{
  "n_layer": 10,
  "n_experts": 160,
  "d_shared_expert": 128,
  "moe_layers": [2, 3, 4, 5, 6, 7, 8, 9],
  "balance_bias": false,
  "init_std_router": 0.00955,
  "tie_embeddings": true,
  "lr": 0.00611,
  "batch_tokens": [32768, 65536, 98304]
}
Below are experts of layer 3 (counted from 0) of a mixture-of-experts language model. Rows are named router (the router's row for the expert), up (a neuron's input weights, with its number), down (a neuron's output weights, with its number) and show model dimensions 160-191. Each number is 128 + 24 x the weight over its row's rms, rounded and kept within 0 to 255.
After each expert's rows: "comes before" lists some tokens at least twice as common just after its tokens as in all text. This comes from a sample of Wikipedia text that the model never trained on. Tokens count by the router's weight.

# expert 59
router [143 135 108 105 119 128 187 156 156 146 125 159 131 126 160 145 144 128 138 116 165  66 139 100 107 142 108 116  96  88  74 114]
up0 [180 161 131 132 111  97 138 120 129 110  98 101 113 151 145 107 188 131 116 163 123 123 157 152 129 167 151  80  94 122  59  88]
down0 [ 93 132 163 108 103 121 122  81 178 121 158 111 134  77 103 144 132 111 144 168 168 124 151 153 116 168 122 165 168 130  94  98]
up1 [178  72 144 132 133 153 142 147 143 129 145 178  91 112 132 105 161 129 150 137 123 129 161 135 113 132 146 110 104  85 141 141]
down1 [115 132 117 131 139 126 109 129 148 130 142 150  82 106 136 151 139 139 137 143 145 131 126 119 159 121 128 130 125 135 116 103]
up2 [137 158 108  99 137 100 127 133 141 146 103 143 129 162 135 136 154 152 125 120 139 127 126 101 138 110  88  87 157 138  75 140]
down2 [159 130 128 116 175 128 186 166  84 119 133 176 162 181 136 138 160 211  95  98 114 135 133  91 122 103 150 106 106 101 103  90]
comes before: " The", "\n", " \"", "00", " A", "30"

# expert 78
router [125 107 117 134 110 138 137 138 153 152 146 138 117 177 146 136 174 158 126 166 117 131 122 129 127 110 157 108 143 161 135 170]
up0 [132 139 103 134  80 117 161 165 119 127 133 146 139 123 127 138 133 160 125 114 172 138 147 108 159 120 122  99 122 154 111 165]
down0 [138 144 174 100 145 114  87  93  74 118 128 170 143 148  99 135 134 124 174 122 141 130 126 107  91 135  77 162 136 100 120 156]
up1 [154 130 117 114 119 136  90 120 140 155 136 177 147 122 132  95 132 149 114 125 100 110 118 124 136 158 117 153 162 162 113 121]
down1 [142 179 146 139 123 125 122 162 131 139  64  95 159 131 110 143 174 131 151 128 115 111  98 143 137 106 130 148  92 127 113  82]
up2 [139 144  87  83 101  97 149  88 156 172 132 179 181 146 130  80 119 149 143 144  88 116 119  96 112 141 152 116 173 157 146 131]
down2 [115  95 148 116  92 104 122  98 137 146  89  91 135 139 129 149 115 127 106 117 118 137 122 147  90 154 137 117 145 124 130 140]
comes before: " the", " a", "-", "in", "out", "ment"

# expert 99
router [152 113  69 121 117 148 141 118 131 163 102 157  99 139 109 128 129 112 121 158 163 130 107 105 121 154 128 111 157  75  91 106]
up0 [147  99 130 163 124 123 122 120 116 128 117 101  63 129 129 102 105 161 110 149 128 145 164 115 121 130  81 121 107 147 107 145]
down0 [ 91 151 115 110 129 152 144 141 130 140 144 118 169 120 101  96 137 182 145 162 122 115  97 107 151 121 165 120 157 127 165 123]
up1 [ 96 160 175 116 106 131 142 128 166 139 167 113 109 117 137 143 166 136 104 101 142 132 141 121 136 112 192  94 120  58 120 137]
down1 [142 110 130 147  82 198  99 110 111 130 156 126 129 135 144 138 124  96 159 142 123 147 146 112 119 112 115 121 133 131 144 112]
up2 [119 132 127 134 135 121 116 113 136 113 167 126 149 101 146 135 139  98 104 111 142 131 123 147 100 168 103 128 136 132 106 158]
down2 [142 111 120 154 110 125 116 115 111 106 139 145 130 152 130 166 106 119 154 199  83  90 128 163 111 129 110  98 106 120 144 129]
comes before: "s", "ed", " of", ",", "ment", "pt"

# expert 37
router [153 114 132 101 127 143 154 106 113 205 169 112 126 134 167 102 165 126 148 142 119 138 117  97 116 140  90  90 105  94 118 118]
up0 [ 79 125 113 102 119  97 109 159 101 150 103 135 140  76 104 119 114 192 110 129 175 163 120 127 138 135 118 141 129 109 131 116]
down0 [112 153 119 148 154 156 165 108 124  96 148 155  85 105  77 132 143  65 122 111 136 119  94 127 115 155 141 130 120 141  89  83]
up1 [124 158 121 187 152 178 157  81 148 127  82 179 155 133 123 187  99 141 123 158 122 115  95 117 160 123 153 139 126 121 104 140]
down1 [164 135  98 127  98 156 156 113 133 110 119 139 166 159 118 106  83 156 110  90  96 155 131 108 164 160 132 123 149 150 139 100]
up2 [178 149 111 173 139 144 124 134 154 106 141 117 168 155 144 134 126 152 120 137 139  94  72 130 142  79 113 147 117 139 144 122]
down2 [146 101 129 167 141 139 145 127 142 134 126 114 129  79 119 100 112 148 109  91 109 128 152 132 147 117 114 145 116 129 109 141]
comes before: " |", "e", "com", "ne", "act", "ad"

# expert 143
router [152 104  90 100 113 177 176 108 118 131 149 115 120 134 128 102 132  91 149 123 140 113  99 121  98  87 127 109  87 137 106 105]
up0 [101 119 128  95  88  87 132 124 137 129 141 151 135 133  91 114 152 141 142 114 170  87 181 136  77 128 131 116 110 140  83 117]
down0 [127 134 146 123 180 116 156 119  76  96 141 129 159 124 145 159 140 170 142 145 127 116  77 154 146 139 109  91 118 110 156 135]
up1 [133 127  98 126  77 151 166 138  90 177 136  80 147 104 107 101 130 127 110 121  92 121 135 139 140 137  76 112 150 143 128 135]
down1 [124 171 140 118 135 167 155 134 106  86 114 154 183 161 104 111 112  76 152 133  92 182 157 124 114 150 123 150 143 133 122 120]
up2 [132 121  85 108 153 164 166 158 129 133  73 124 110 175 105 132 115 116 154 125 144 147 154 160 103 155 120 147  99 148 118 133]
down2 [153 135 134 152 150  97 169 146 190 127 130 166 123  99 114  90 105  78 117 124 124 129 109 146 154 120 161 158 133 146 155 147]
comes before: "mp", " |", "le", "ch", "e", " York"

# expert 121
router [122 118 131 120 110 144 143 134 106 118 115 104 126 157 151  99 173 153 122 118 143 142 146  91 121  99 161  80 165 113 124 138]
up0 [152 111 114 172 145 137 150 139 121 133 110 141 149 136 112 114 148 151 106 147 115 164 105 149 148 170 143  97 121  93 112  91]
down0 [115 123 117 123 125 155 137 119 114 136 175 137 135 129 106 165 146 127  68  98 141  96 160 121 132 146 118 134 140 122 131 129]
up1 [117 112 112 167  78  92  89 124 149 121 155  89 129 152  98 150 170 172 144 145 139  92 136 100 154 135 187 112 134 145  89 132]
down1 [172 126 142 107 149 147 128 136 149 111 137 112 119 181 148 142 143 104 106 115 129 125 133 127 185 158 148 139 116  87  98  92]
up2 [157 117 105 122  74 116 153  84 160 134 133 125 146 147 125 121 127 125  95 187 143 133 138 101 179 121 144 116 129  84 114 166]
down2 [146 115 130 156 147 129 143 152 132 164 102 150 151 132 170  75 145 133 137 125 110 137 140  98  71 144 119 126 111 131 103 130]
comes before: ":", "==", " 1", " C", " 2", " An"